Weights of a small mixture-of-experts language model, trained from scratch on English Wikipedia: width 448.
Below are experts of layer 7 (counted from 0) of a mixture-of-experts language model. Rows are named up (a neuron's input weights, with its number), down (a neuron's output weights, with its number) and show model dimensions 336-391. Each number is 128 + 32 x the weight over its row's rms, rounded and kept within 0 to 255. Numbers have three digits each.
Before each expert's rows: "gets" lists some tokens that make up at least twice as much of what it gets as of all text; "mostly gets" lists some tokens that are sent to it at least half of the time. This comes from a sample of Wikipedia text that the model never trained on. Tokens count by the router's weight.

# expert 9
gets: "2", " H", " m", " K", " M", " ("
mostly gets: " It", " f", " m", " it", " Y", " there"
up0:124125191084142092145119102105152159132153176143125106125141132151184110105188179090170161160109121135100187136147145147128077139127148210131155157111134130111117150134
down0:151218073121138162130143090153207152142085127148116158128153130133119110155111113113084219115167115097152126142161104107139158117115121121086163114145072138123099152204
up1:124138154135092139121175076056134148135172146112164085165148102111188133072098157189123137145163094101143168087124146111140119156178145122177192127082072127113124158173
down1:174139126143155187134111126136093128122184108217154116125091160106112153125099084150089128113138125149206109146193117121086125112156068073143132132148110197140147123106
up2:109066156153134111165134120136148166155090105150110100105156111110187123150140191162075168093147109070104166178138135166100122111096147158108107170133123125107108188147
down2:182160181158117099145179142119156160132089105107152175109118173137085089158146116167123186099150131096095133131157132169138151230063093150078214145106133071123125140092
up3:126115154118099102220131063062110161155107167131043123159084119125232097123126108145132153114138138151159120165154134170093101110092148119120075122073081154104167137101
down3:129144119088095135103079148113137201135122082076085075123167146188063117096117095111146108166130156129147092062081111151184092155155118135125150120141144132169128155178
up4:162133161083122094171104099135156130152118095148032090162130177123125104232082081100094076130176144137056078127115095093155129152179132117117093173078120120134082143139
down4:120162176133145127146161143137173128123155130102106142118117195113093101164096138153149101133170198087121100091145115124128117105135120138080103199052162171191084136144
up5:078155193133166189083164112129092169135170095129096100146162195139116139103097100124095150119067112144063112121145116131133168149122155145116146131087137154134126130145
down5:131121124180143117155055153120107121071181143089155156129151089129125129206172121086172145070188080119149096172078150109114129170106148165134123112140146145065134086141
up6:154136139201099107136135088124075099114072124113159125078154148127100126182235156131078179131121091215176127107176165167071166177129123152090111106122129137089142091118
down6:124136109146129199060168117099187142111126048114121136166180142107180121133127129148082152104115155058101160087161148139174156168151154148100125173143186184108144149174
up7:138093107169057079007136103153147111189103107081185137096110101101135090130119139087093142162096104120199122118134133116099098064116117115128123158109136151124162127134
down7:104086177155147124170169166088114147110093159139126155099156160103106122129133216104061083082124085118150164098076194123121125111178134139144109184102137139110126118088
up8:108053188146105141106085158139120070169131144145157125115187171092123113092086161126189178119179063170175158152120129173138147118089104183129138123110146119097107088185
down8:208149142090077142109094158176149105137150142090122161101084150134115151103055185107118106124149086131152120163140080135133128134098129139121079158114096103145137095078
up9:089199106095061141073121068078123108138120077123140110112131159145144071131216109072147067113120138130074184112121120093159111129111175132165159168166125149195141127138
down9:104068150109151068134094170153123136122142149140095156106152107159156052133094059155121137146165123083157123066134146106158052114115167144128118159114072118153136096133
up10:101127172116063085183196089163150122198168127110114126142182083124152118133218155140083099117137134135126173071057106141081130132100171185087125142139104140112099171041
down10:144120151160077106134124148154098138128187132175194127121137110103131141124132060138113100112190157149139121149141124143149091168121132103131113146136116163128153077169
up11:105137151095121070119155140084158134181148128083134182070107131184165079115180182113148080085143135116102150110124143139078144116113114151128123175130087202105136110141
down11:133131142108157192127119132088084106116160124058150116080158146154123132126134145158097141138080082106102150114112171111176153103110115099098170103179090101128122065137
up12:113115182104081126060117121107159082168136108146128099161127079074226070146132147152146132100096145198163136132104116155139127180132172138137092093053066162128135151140
down12:158167102098086155115187058149174100114146136080104130157064125088199151132156102161191087124067172151203110139068128190183109087092058158077162121106136107124137159171
up13:120125193090130088170092155090171156130156133118123110218183134116101112121138180122156127124127081076147125086122154155125080146151148130161147093092180166118065124144
down13:166165153088148178139120127083122069158081104166088115128123136107189153174165140134111143146174091120084162169133088123096090086194084143059091143090166120097148109143
up14:102085067105133061152122109137126141157128140119142140127119146129140098102124156126157112105149135166099181075158119135117119099084101122136165095081122080141087129130
down14:166114144112161131102162105091158138158120166140099133093134183104114176131099158096153159148118108131188131091164085084109155129204118128136133166107113128126148110188
up15:114147167165113123108154044113157148152089166102061111110144126131177113130088129095076139123162127139132122145135137125118110177170140163136076129148078131102145178185
down15:128111113151149175122191105085097140142174146175076067138130129100123029183147132112128148184155140125130083157183112104210085140115083117127148091167140151150161121171
up16:147085161076142108135121092138196111150151084135119120158163142090125164105139143104149116102083114113111135114142107072140093088178141157150107106101165150118223142146
down16:073149133160178076152166057079159136107160127142198109107072098124084167145120129119130186114148152138132137168145131146130131127115183135110178137139055140119162111155
up17:117114133153131060115156120116107098150185137129114059117145151145214079150180148109157140131109138143141154107147123124157091140171159115146158106111098131150143097152
down17:151074136082090184120104114111067096126086152191140173169167085177116112125112160146136137138108142122112138114077097097172114155091099125178067166115132138127077130113
up18:138178123146140115101161193163110154176143142149105151175177110156108080055176159145102089096082106156149187102097126129198102104132126164115076156123157144141115153127
down18:112105171093088150171082121122099106105131181144105143116083122056117129149130064113155120139143096095147097180129109151124137130140118182127105074106091136154152141199
up19:123151160134117131175165065067108084147102154089164129054255136171114166090152107189100107130187140127100154085111162151123149141102157149148117111100156143134140159100
down19:067053151174143099122082110144125143087116128075102131116116120183118127091118146090098137164048112194125179106101137094117157141078092082084117145113116078144107151127
up20:107135167144146124122070140116100093148090149175124090091164101110084125175120171118186142173127086135142119171102088091184129153116111140086097091168164152154107119193
down20:151085154123091122113135147055168114145179120116108151116154116148158125063106117131115099082129123118165145119067171146154149112108096121138154108099124131050159137127
up21:129171093162174103149123095051069130156134131076113163150148083141112110097122094184158132142101102119117115121161143099097127068104095122114108150122147151079104147182
down21:123106187103132146118126126138072164102132147146157081120124174144043130135126175145094173164188072161154147128181142116088168130173057070144114186124143156129114132132

# expert 15
gets: "\n", " L", " N", ")\n", " D", " P"
mostly gets: ")\n", " L", " Sh", " Al", " un", " Ch"
up0:170129167096096161109104060103117179144091124097127147149075116159118136170179136123089163100087079165085111088162164125119165089119152180167137111151159168103124060121
down0:121074140160048076088135139118126083106058140138121138077132153172160093144083139169143098118156174073084129143098135120187127124122062107080102136147072164134127136150
up1:073119155104099102118094126089119135123079142114125095118108149123139139135104123162169065107110141112157108154081124145101133171147146128209116084139125130082152141175
down1:120119096105119084072096183143182139095107128120122110112132151088148096101128161112104104116076165080116181160099071131144118096124116138116075118173141092103142090162
up2:159146178080141083186094152090094140126207190101112119125214138122151180114141142171143128105119119078123110135081121175128103157130166116157153166125118153041120123154
down2:152098100160149120178126091116175174147150160120108122149109116125191137095093134199150075160110172100112125125142093063139106131157201170097120101192199127116129064118
up3:098146115107143137095107119129192102100083145156149093143176119105108099091091146164174123158146080104160143101146080134100097064077088189134172099114110148100137106118
down3:123119075096131129108107147133166145104197122122172176160046095110140123138144172178095168141093079149131144153148051188170145063083146101072146125121146141090131153131
up4:125152125127141115153157136140108144102091148175071134075145131141101200130113140145111105120089100136099104088113092135130067146177129138157146203136088137141108095144
down4:187114105145131148134118204133142214130121104100128126086168091144112133099078104073066161148164076111121122091110158113108140138126190113085229151133094153150118128054
up5:123157103165124107134104127114174075115217070098163144110118145159130142108114106126161138145138067120147124122102180188119112111106175138109065093143138141136111161123
down5:161128122186168147124157117087105159150150136149142118143091167208138112147155075109139136123138151158168115142118196090126095142102061110147101155111130166211110058105
up6:107163116082152136148178076184120117145089178126073064129091120112153107160128123131101080083135160077133097095153139141130113125107143090146104142174135111096092181130
down6:135099124086121116103111136102113142076152098135149108144122112100099109152106093148116150151150109083141062145158188115071123164089140146123191118136185155123152161100
up7:118092119068134094115097127136146143143142138101133126098217124086145102084134102172137055194138149120137152112036144117147097108137112133170154122105130126129107136151
down7:099081145105187111145087116085160153153166077105114127126086145147142159148157164145124195157138113121138030147164132128123140095155139144131085190189169108129128054200
up8:089082152157079104164109165153067140124207102113138133120091057095134073169103110118127140095177157146110115105099154171123092110084156155151133141155161098161176098171
down8:143143087121167149089074114138163133166100134160136119087188122183081189141120063122146136180156051118174096075116130164096116161126118100111106119125136197143069117175
up9:121168145098112110148110098124089112141167151118135106132171103119126116120166126102134141136178119104091156123173135125187146059077130146116116165103154137115098157073
down9:160173135097135113145103095128115111088144125101153090151092107099108077155122143124129099180073130138149204144085108058118141111145131141083126133107095112100057082091
up10:105153158087112104088113170125071120117160047134113119135114123142127107131080159089151140102139133083124151172117102126122099155177172120130135172097153117115129146233
down10:104131154109141117115126097124157177110114110102152136138074127116136148133127114174128147082134109060160119064140109167132131099117087107128099128071132168133172070143
up11:155128129043112063141113136126180125119056158138145189135152104113146120144134117146098132146123157125078125087141120131120144090069101205061184132119106140122055173090
down11:152132071170105122154089106121157086136108194143170048108087096111168107181113118112180063112058144112096122116126115122115097134102073117131150130166124146191094078157
up12:106147119196067073138126133147060085164145127106083095133167076068118103077143100158160180165118101145082174134108121107177125128100174138107116154058152105195097083112
down12:129198128139200109175138159142094153078162126074160160096116125177142180167100129135126095151120066143187127096158136131110090114109131107148152150103127089098077151157
up13:151146123151148094202148136096095151134116151201089148164147143126135153134176108085118116079138137138140129145108135152134132154128129164156166161189070132090104099096
down13:113125193120093124142152124128074130120061179145138150097079144133160123109129119149121110164084077189084175130128177135122158177189092166141135032094124128116117109141
up14:119103111087142133092108144151076091119071178168157043120133156095129102091114134162161188134136106070141096087087134101131120151117131140145109117200166182163140058105
down14:143120126133161146102083143111139144159082129096130145095121127116079156187163134060104146147152208107154072107113180176076123184102079132149141147109129156147099196146
up15:150144146142129119050115141112144140196187114111128157131135120126112149107136134073195097130124138126181136092153138100109124084094143154112092171109149144141077112102
down15:088151156138106102072099134133071171116097088095164111122149187135121159182077103077166149185114114123099093075164090058073126102153111077195131153120107127118175143114
up16:128129101162178121160130138127132153114143091156122091054169125113108108066178174168164180149105123167102088129122117146165097187146165133132133119145150128140139094163
down16:109153146141180081081144163138120091131156135126095148087077108160140192161151148120124051128139109137124105073070051120102124080114137133123104108136075140160089146130
up17:079136105048151121176145105116104181116172113142113057099133129146115099099145086062062127131097134124072165144050091101092127153185141108144111134133143108068181125124
down17:129090094182123084124101125103132191152083103097181162131140125147152139100158148142092129125151136117182130144151134105145084139113145148126177092111105083135156114151
up18:165095130097161106114123093092085064149083102121083091078181112129130150117168075122130094166142140129161158127118129150126114156120147145159111133101086127149142142136
down18:052134112108171167134147118119125144056157096138151125172145134127109094133178130137106248083128139146153120124143160143124147087105145152085133093138076154104137146125
up19:123074155112098164141174121119131092176104178056050121080199118149109123142091089189121155102165138118130151107138138151121079157129166162169122081093111057079109156107
down19:121117127125152114153157114171157116129079147159081152117134109130095162140077130116128117153121139118128111167157133128116161132123114094128176140111158190095104127164
up20:136140150153142089202101154146138131090184116099134064025121102104137112175133121201161182131157082198179136137175094146146161100104114133117151156117119100092099143139
down20:095148107107106129217151144110111128119132166124135073086133106102118176091140140081142105119136101163169120115156128149074070077089120109182116115158093142150132132136
up21:118149162128074094139177143140093180129148101160096115059141151182120178184170124116124152175135084142164164124173087110114094126137093126126092147096138102139113196141
down21:150127112140165143047124131123155116117147065061095158146101115141092096135090157184144122117154099120155125095130151093096122081163127117111119146175105112157208082187

# expert 8
gets: "|", " |", "==", " |\n", "-", "."
mostly gets: "==", " re", " ex", " Ad", " en", " cons"
up0:107124077120115162102064165106168128156106143115108111154128069156073083095170138100129131167123120127165143145075118081149081180116146144155146057141212121174129120142
down0:091126124088125150129197126105037118104129109116133142186148166114170060144094189115137124168096178167130127147120070156176098121153081094087117124099147104155148145159
up1:148149150116135115141116060128125086204101092162067149138133151128145107177119126080136110163092135124102131113089133097088137120075174151151095160110140137120136153162
down1:152162135173132189076101195123138135119123164146148118116111121164118139127098178144162132172105139148187041084108089147117162123159108130115110124152121094096107139091
up2:177107143130212192132112120158116112104191143099068128148104118123115105112150107134163085134131103171128176099096064127125110092116147142143128143148160095153137104215
down2:153109131110154163139134113177189100152109173155117149099132108158121128117116132143134086078111109112115186131086033130155125104157137064078116160197107113159181124195
up3:081147106095164154055086160130189097144141088125106118185128125065136170165102110099075135176132081113148087136103113182152146111116159133138125116114162192106103096116
down3:141133127111064187163153091139121170135114094117132158085109106174155159120159108167129121107199089132152126095079128201144145089169128150148150043124148119128151172129
up4:086131115117129150088088102122131101165136089107143117140130133140153103116111078084109135117170156122136145123062165172183150146094139147147081123115119151116159086172
down4:105092151103097129082150140132150122157132141129145104096107142107128119166166112121146077159141118088117051165143107110139129147147189083103124098114175082108153143163
up5:087122113130157139130138096131073120150055151117075075151156114111119108108074135119141119170103101116102189090084131122149101130159116147086120155154110109096080152112
down5:152132168134130125164119086085191108165146096132054159117116116157129092143168138075129144129108116151102109119091087146102099131173069148099160097155183152161156105146
up6:174141143160106074131128171148137211116128089072151137124110167130115123151112137126141116144134134167150123081146140051120115116172151126193158118152087124154112134163
down6:153138136109143110148143137187150091133089138171138141128129095142100106120206115127156095156074167167086136126125156138105098167068135127129148182136152153144144105100
up7:079164141046141115093185097141166137122112136133137120091103167099158105129116111100127136113138102107121138084120130127102108077153199126137078158094124136133057096132
down7:098117078100106095152138101056130104088160108106110144162093161146172124139155058080128127169195058095123116120105095181163149111118108109158174119135132151153085148183
up8:111124080101150133155140110143148160138141134113121142067092199183167139131082145157112130120114154185153143130133102105144122142115140146137131152174155140091123142124
down8:145112091080121106174103145117143139135151196176101156108150126201158127145156142175157133189121100081118160141162111153064165114101166089140128155220135151134152074165
up9:089152156121138145125194052144173102089185145105044082134140141138162156073177137118133158195124105174098161116162105156166087112185109114171158131131083093139131128144
down9:146107134178113192098150121139097121068157160141126135149096092134140158162154121182130100106140131131142093173096053086143114078146131043118147160151126102118179137166
up10:153145112105166155106148135159138163125093123133125117160126083108145137171105127124094161090115123123165097105150135073148116077147155150129155088157153086120139112136
down10:133129165100192170086127107103149076158161104142112134150144142123065106124134120148116074079078084106121158145169081106141169149050178160082124124111116101136135175140
up11:118122131086182081186125115100102100148076115145119048169197095092107145121103141153138137127127103124127109159074098117120076147137155143167157113170103077104131165147
down11:161107177103113161128137130137103132149103081169116147164136077068093133124089080099130046126090143139146145082117100119135128141186099162154113111085154073110138192140
up12:125112104103098128129116154136073105127057177099156111103126137126133098132132170152177117142113134139097147054074126063082109138115171190149119165156074110136117182156
down12:182172112162166127045116129202065084115175127084135100137140137091105064075119144108060143175144158143101174125135164110146177142118073027170139132106134133133148149133
up13:129134169103237058133116143144122149148088090081144165149107098138111131098100146130168180098136170127132214103162100103088130100076150226150149194132084170134099118146
down13:174103129109145105117147126151156083144125120115101120062191120100110185097131147156130144130109088123113154093119079134171112133136113115129125124162115121127113106168
up14:167151110086121086140180113112159129149061095108172106099145104171117183152181109124127166078121119164112091133130204123152118105134145147129079136158163122143090093065
down14:181153132122198171118167144190154147049127121117130162138173117090137133138085175129140141181190112093175180128177165120101186126133107115180112123142080113055111047144
up15:099130143099132175147153117064110101199160128174097076160207136090143133113147103148077114130163166157153125070097089165113112104054170151107164133108129172132096179137
down15:096126131114139113147193096202199147129100090147096114183049082117152125153093114112144135162074117114164125120086144059104084100145190153052145137154149119128152096100
up16:108181129165120095081121102176150154120144142145072114104189094121161107126147117107098112184150099125124146078063122169107099159145111124124129153099155108150107191136
down16:137142109145121110142193188080109146090141152167182135163075159138143163123178102122046125111150055097112177112129127164162131072156099125218060139103121088131063112130
up17:162121095145134152127091075035084168127134080143088171095125140116136044086119149130093103133106148140080151167140155156090184174094145105171135167092163140159103156128
down17:135129177164131114105155132160128133112123134157083103110099116152131150155140117100153073072151091136133098141174171129073208134128080091165132087103058135087165131103
up18:090066152105074114094103188102112097127177142143106083154130137108137114213106159171157153124168076112148124143081142078105056147149128122182095121123094165113116088138
down18:042115157151160185108098178087148101044111102115114187123152126151123145150115122166141138085110097079125144116134161145126119110177127086138162170109114150090114125121
up19:113167239137144138144140101153084187135149081184109123109127149088141137176152121064119122126153107132126136150179191039115121165063154122164116151126072155115083155151
down19:096191149138090146159053125113096088140148154171134140047136166145126083173196090094115148217108119148084196156119162140148090118129129104158160148134086135128090166135
up20:134102045087116172153141084145164141160114120085056121124142101131136124150142100135140163095126136132068123102142105172144164223114160173093197123113139110165101110100
down20:128113159069107146120096116158139135152096175074152185062115136113124127092078132145162133117156180127129152133091156156143065094162111084156114091162124084121144074107
up21:125129093119146154118127060077157096200113128128094093150108137114174135100141089091115134086171134124083115109099084166138147059167162151185162109113127087117166123131
down21:094126149072174143119121177113153163113058154149120085126060117150137115132133163117175167210089142140102078164111104126130139134107171115127125124177169105113118120133

# expert 6
gets: "ing", "'s", "z", "\n", "s", "al"
mostly gets: "z", "'s", "ard", " did", "ov", " sk"
up0:145169148125131115207158114121125164132162148137176166153112108126135037119168108136137096094128145071136149110078105110086110098102147209119164090151119153128080092140
down0:144098115193131141059147113113143161145129114124139136132128106125139165132070106173091162093154110117161109132112101122149099175102104106140157092143173160125166106118
up1:125146127111121128092069123187182084155116121148110109077136086139140090159091173088039135084151114173155182154148139109141177121162109181109063142142182160128063149072
down1:118127113099184116107148124105146132143114111130134181143119171071100075150163099121147104085104208112134092136064108120072105145092200118112109158082108153156096161111
up2:098195191137152162162188154115112084151132120117182154093130168152097102174136117026100166115124132131096122084163116189186110146057155150152146035086134109186091133154
down2:139141072144110171155120073159167165113146148072104180116119093140140116143160190199157094112131191163144110136138120177107146121135119131110167135132081105140159147115
up3:157166108136159112154108076132135110144114102135141127124152155084100112146198174115182098160133095101130182080031131093086111093126167112151110128110139164096099102132
down3:123113148069142124148140102157073131157121089135141152135071077089143086083101132070157160156068045129093154128162137173141101136117135135126136114087163174124095149136
up4:112149146144077092100116128209105100160139127076143120156091133133156150141075126062153147101077133116100169120097184194072111166122134159166133131104124131118208155158
down4:131056117079114121074145136157175103083099144121127112146150132109181128142169163146165131088118134195107071160097133128093138110153080112179137103152097069104148139085
up5:165086100113152126136113082151146100132132094075049120090197110145127147162162079093097186104158114143076161058137169123155122088166152129116104200123144068110163173104
down5:173023164148143161189115171130140159129158161169146147128162154105124114142146115162113146124115093101118146174148142159166131104156180077122119148093161185173172131082
up6:148059137114118153149100135106073182114080130170135138111135071098109144183147138145137180135143091076143123159139056120133129125149123169145114134172116100119101159185
down6:171154105139099121113106068094138078137121162158124145155131101160166089095126056120056106122098070216140139071074117150129136123182174101152140132225195121139165106104
up7:048161144134082136125054131125110083075167129138118128138158149108142137125146136080085147127062117118182157157177078145173106124132133127107105123152126099074142186104
down7:186156158092184090096033133117173118095135142149143121123112193149063145114164107126095076162127126104135089125114119153146103115136114097114126149121155138050142066203
up8:184136116142108163115099069138176186108174131074082163135119126154104132154105068150066189129137073143164131112164141148090125128126157139087182118099137139158114204114
down8:100150093146122141127128174064116097077092117156094105102124121209133137129151164130107091150114115116121171148099107167138075188116103079111092077158132186104154135123
up9:112118104120082112185080101135054118106108100074119171096131145083143154137158098071154123091069071126109186142138093114123128207121163150103132127134148153076095089126
down9:120152118105136174106142161141096133127126137147150104133156092115147177134087088141055114063134129105109171136100106107142137133102108086141133132068131081074153162119
up10:137147141109120069136106093157080139148104115125173045154141153167108145119108131164139117175142118120100126121150170088108132120163167124166231132156129149101067095198
down10:119120157083147165133132174153092109079203127122111104116152105130128132131156156096153174133105046124136118109153115102163132103136122053094095151135159179155090122149
up11:077101177116126110107130122182160103118148119137163136159108106078093155120115178126078150119101102183176149118052094102128080174166134108149083135177099065057117180127
down11:203147210129128137093125110107216114162150168131089102127094180142114082155183116166174142132172119188145052176144157112142095147120136188116152120068143065102132062157
up12:122097126068134114129142104156118163167083048133140096169167132100130056127110124122147119110126173168120155085115150115153145185150135140086126156152122127165117112148
down12:185098141120059083175130175090181171153146121129181112108103121098136190148170174133150150125115094090123174114154113139107146096188098106065058114091113161161071112091
up13:113131073106137127162113092127091149131105134153093117126168145119118143102101109154142107057139158105079092146101112085130125104177121117164138155190089154119074036146
down13:169203103141096105125063141136164127151172069096157182133130102156142116120155129129147157149131093110156140152142134107121104083159200088164152108178164121135142092144
up14:162142166126192141109138091067062056130113149132158096085159147114161136140124116150080136119153093174140124094144109154147109146091117133173144170112143108118131103152
down14:040094157083109117129145111159148152079114124089111160170111135132123145177199150170096171102123151150100111118135125130073160214164084119111142178152118131140142142125
up15:170177181157087111110071113103115120128127175121138076118137146139185176151101129146140087062125074131181095157148162140113094140100146170138124090134180139120110130114
down15:148137106150142138120048149085162211146156083104111071075121125150122116071117167141148136107073133116206080108070128113115171093163152108056096166139143115130149108128
up16:145170173165102130154155104128175111091086095116106106173139130107140164074143167097108147054093095108132155164195111181129110137086139154177108118147123185141084084103
down16:116121098122145101182129129121095097135131163145112140134155157131081049147116112170096082129120190097158145180115113098093177094085133106156122123177090132092169190116
up17:171098160127125178130127125171155099179051155142086143079169144150136141040113091167097101151169069132182078107095112157069145159117129120145141145123201105099083147113
down17:126164054117122175104105130133178115134141112099207126102186133079092099190103156098167136165103083107150173104129173103166157058163157136091080084114133170092197176089
up18:176144156049115119158054108162125145140100166046099112088185066102156135068146107142121144124104120135080140155113104152134130151150174167106167138047123167121126129183
down18:097171140090126106095157132179133136124066156157128171123154055145118083112121081125152131135086117167145123145108142113105166095095124148213119179130115129149088183145
up19:190123139087135135058130096124084114130101079115143123066127105150172105157125147157090090073144063126129153115142142124113138100079130115122140149079104163190175129075
down19:159123138174168163080089132118154088083141092134144071165131186173091190139125115132109171166180135099170116205146167116088166175116116136124138097100118095161174141131
up20:123138128134131075172150167178124116136132178186128138134070143128154133199106090145135030097113098133138135108168056113124082138126139095190139135202117080120113070111
down20:150121115091118166224137143136116119089043129106051082119066155100120086166120138131174050122172133183110127116136125127134125073105150218093091099152144103126067104184
up21:029153148130089114174151125157081122133133144161147102135161086173117109122144122108168096139111152137137098128077065169096180098130171160144118130129073076140126114121
down21:096172139070121113107079096159155116153123142036098153114116139132120121091127145142107130120176172094123111130136109165147127120135171144074123121126085160116124124123

# expert 2
gets: " the", " at", " R", " T", " c", "g"
mostly gets: " St", " be", " r", " at", "=", " c"
up0:052139215104092077126093132118152180097123157104117169141133117132117123155156154126142077146022064133158112108097137124116124124150107119124121134169069140141098135136
down0:136074116140099179108093088123101184121132200175169145082080133067114108085133092129106119138170121142107153112151116150126143122100171084126177126156089133163160064095
up1:109175085092054177118096127123140094100123126113135165116159146157125117190091152117094128075110163179087139097199130152105158162137120158095135161101101119172198144117
down1:167126113132176095149073142095159113163185137155103134146184147153141103115184163092168071148091118109132170101081108180132107108147119102124137107141090078099169121132
up2:143186146062120166134166115110095149162095185159095129145130073076211117149128165125113096057117134134097146111122135104122175123099080101095095140175098097094178173136
down2:160115132123131130133151131091122093109135067163144170149134121153115096159109147056135079156076119147073165149097130141138086073126115131090123183198116136093143073160
up3:121172074170124088131133181170144113150113135101103166124169158076119128149148115125104123121086124109139133127183137111152061115164151176098080098107122085128161118160
down3:072154053149127106077117137059117155132148150147162123120130129132142123129147156137157140184137121101090116132143141101162153156177084127145137189122124156162101182142
up4:112093091102073097173144165142177123137122124101077087082123178127081114163147121058179126125138090125130113160067114114109081175108158166143162160121123098102108157168
down4:160137178163124143100129113138066125125133139126157123119111104098110154135111117116130132083098143134098159125148099154130128082142109127093152103125140112117185119175
up5:138121092154111127144123143157110129133138152093036121155136152084127158105191148117201172149124105144099157092124134108122128138082168124120115150156091083135124107144
down5:102119123124134119070187124144102124114131147165108108111151107165113123175131187126113141160162184073128089148137200093106082140092137092160116121133149163146087077149
up6:182147122154097119176123135158076107084134153082062122135158152151128161212090167147101149105141096134124148173135111159083072138154182104104103156071114094150153089095
down6:152101139125079078109129127116142140128073098100124108134126127152124175041128183184092124077175112125107170067108148102157174107203079090090122135089122130111058148079
up7:130117060082058136132174096186126123135167054159140161119130117113136101109111087118075132026092129160171124153119093099094163158186166079137115090145106096073126116178
down7:059118095073140080125176178128164089063079106174118183098098087164141095105096123128215063119091194145151110153107155175197079132062101133138093116136141132124109170090
up8:174102130145152084092122096109074111134156107103163139059134103123129107124136118143168155139127153146138156172148169128166104133135152128129180161085134123118132084140
down8:085165108139165135131114134151112121121116099123111110127120105126100093089138204084125105084149183118159198130145105161083167156071090101093143122152108187126138147143
up9:128118131095146134115112106165112150095103123115112183082114154130078108150140108114143147132114134179125079125180185115091076123088166130136097161094143138140113125079
down9:149129066161121123137067146121136137097130163140121130155150144117091149121176145103068114157153090115137096210105151101151132127110108088104127140203104082130165157132
up10:134127148147133155110175026131119105204192127134097132134163093102156156099099127165138216151124152138103127115121157159066166132168154135103160189139151131071172118136
down10:154156089142115091126142096166146088107152091093170070143108143140130092092148195124122107119134123100108097127115112109119174131099117137121188150147120144117135103143
up11:116134127137069130157109120150097073114135118149081083086141086192169089156181134150176179098083147099161168139149105149093135080136152123131099115074089082155169123096
down11:133085103137090133150125100136185158177171137115170082180155078132118117089101050094141128171185123142084146183144113112173130167073156154119164101155148109195158154116
up12:132074137099099050189085146128095127141122163132141168121128071149129137146116149129122094126113147094148161110123099079177075113141190164151078135099069126113122168112
down12:115092167139131168135093150095157118172129105162185112144153133158100132136113108125112191079125193191137164177135059127096113142093129103112162176203196177093160131140
up13:129171124128143162113123149146146139130093167157097125121126088142178082096210088139166091119085121131119094138144164134103110094125134092120149096099156132112140125133
down13:153085161102136103091172128133167105158156150162127211126083124109140105126114094106109168152180122130151118090117138097139144108123200101141089138186075102080107100149
up14:148164165122123134166125108123140152131113205150074119159127127119178114122133122181154131114106088158127199122129129132117090119057148115093109121134142126158203132083
down14:112126176148161186169085132070131166163125146177107123106143124153132085139143115108137145154142125097078174091116090129192073135151166107139157145086154099111141125197
up15:132108151124100094082096140112119138216100157188124038139088090123154176098104145128129168041126082179109142094159112142135104096155138129143101154126123071091189166116
down15:131162141081169178160088163105120163125088121150117137169140077100168148189168097106170153195082135093116147150096157140174119096128140165141107129120139152152085140126
up16:071104143065166115167131153158128157127165144078150131103198125123118093119151147078169102154131139092123151083045077151136179182130131166142082148080078134122053152160
down16:143180127133100109139109174093112117105126107110171122067103096148119131118128108122158120121089098113135091206097083179150095069151197097113162103160137114094196094148
up17:107177148124098145152097161179108150102052134130173122138116134114122127116132136119106144100169109102145113134102091156104103143055172143134117151149127142122111115213
down17:176140128118108115157214083097131155117107117160106187109114120121185142188114172101133089095060136116093044107122125092087131135097128164101114170129135156155134125112
up18:171201144107135179164134135084114150102159106090097118102107145135129150095102162082126167074147098171092118112103057120130057108094116109121068132166075129151132186072
down18:176098134123114129132130112157147064179078168085178104136141100176097171111145119139132101041124097125078129137106152130135177142184076170168110093098088186125117129144
up19:121090071119170150128143154171120092168136094100094134093143145115099103088170092157151154143118170119118143106093093158118133159140146126134090092098177147099100173118
down19:105137077111180132150121141150093116142097112178132089120105137112167100165117166051110085089182170105077046157088114142113133133072155112069115163174159135072103111123
up20:161099068110144149120095097154179135139197170084075125100145142121175087130181153101136138082134099196105118108176085179118079080099154115109146079086206105072179090123
down20:105145133086079173127137140187066166124067091141113112175113155135149085122117034135134162121130122079117097118123155130117187163133108158111120115132215128121138143110
up21:141167122136128149111117144110094121122124154174134156150145125119105076092159100148172111099157127130130177113110163126145068072077151139170157127120105093078141144141
down21:111137119095110121096147139160103146145075120131171108100118132155161107111156124093130166124130138062125068122113111121185189153116158123134103085130153055105105187110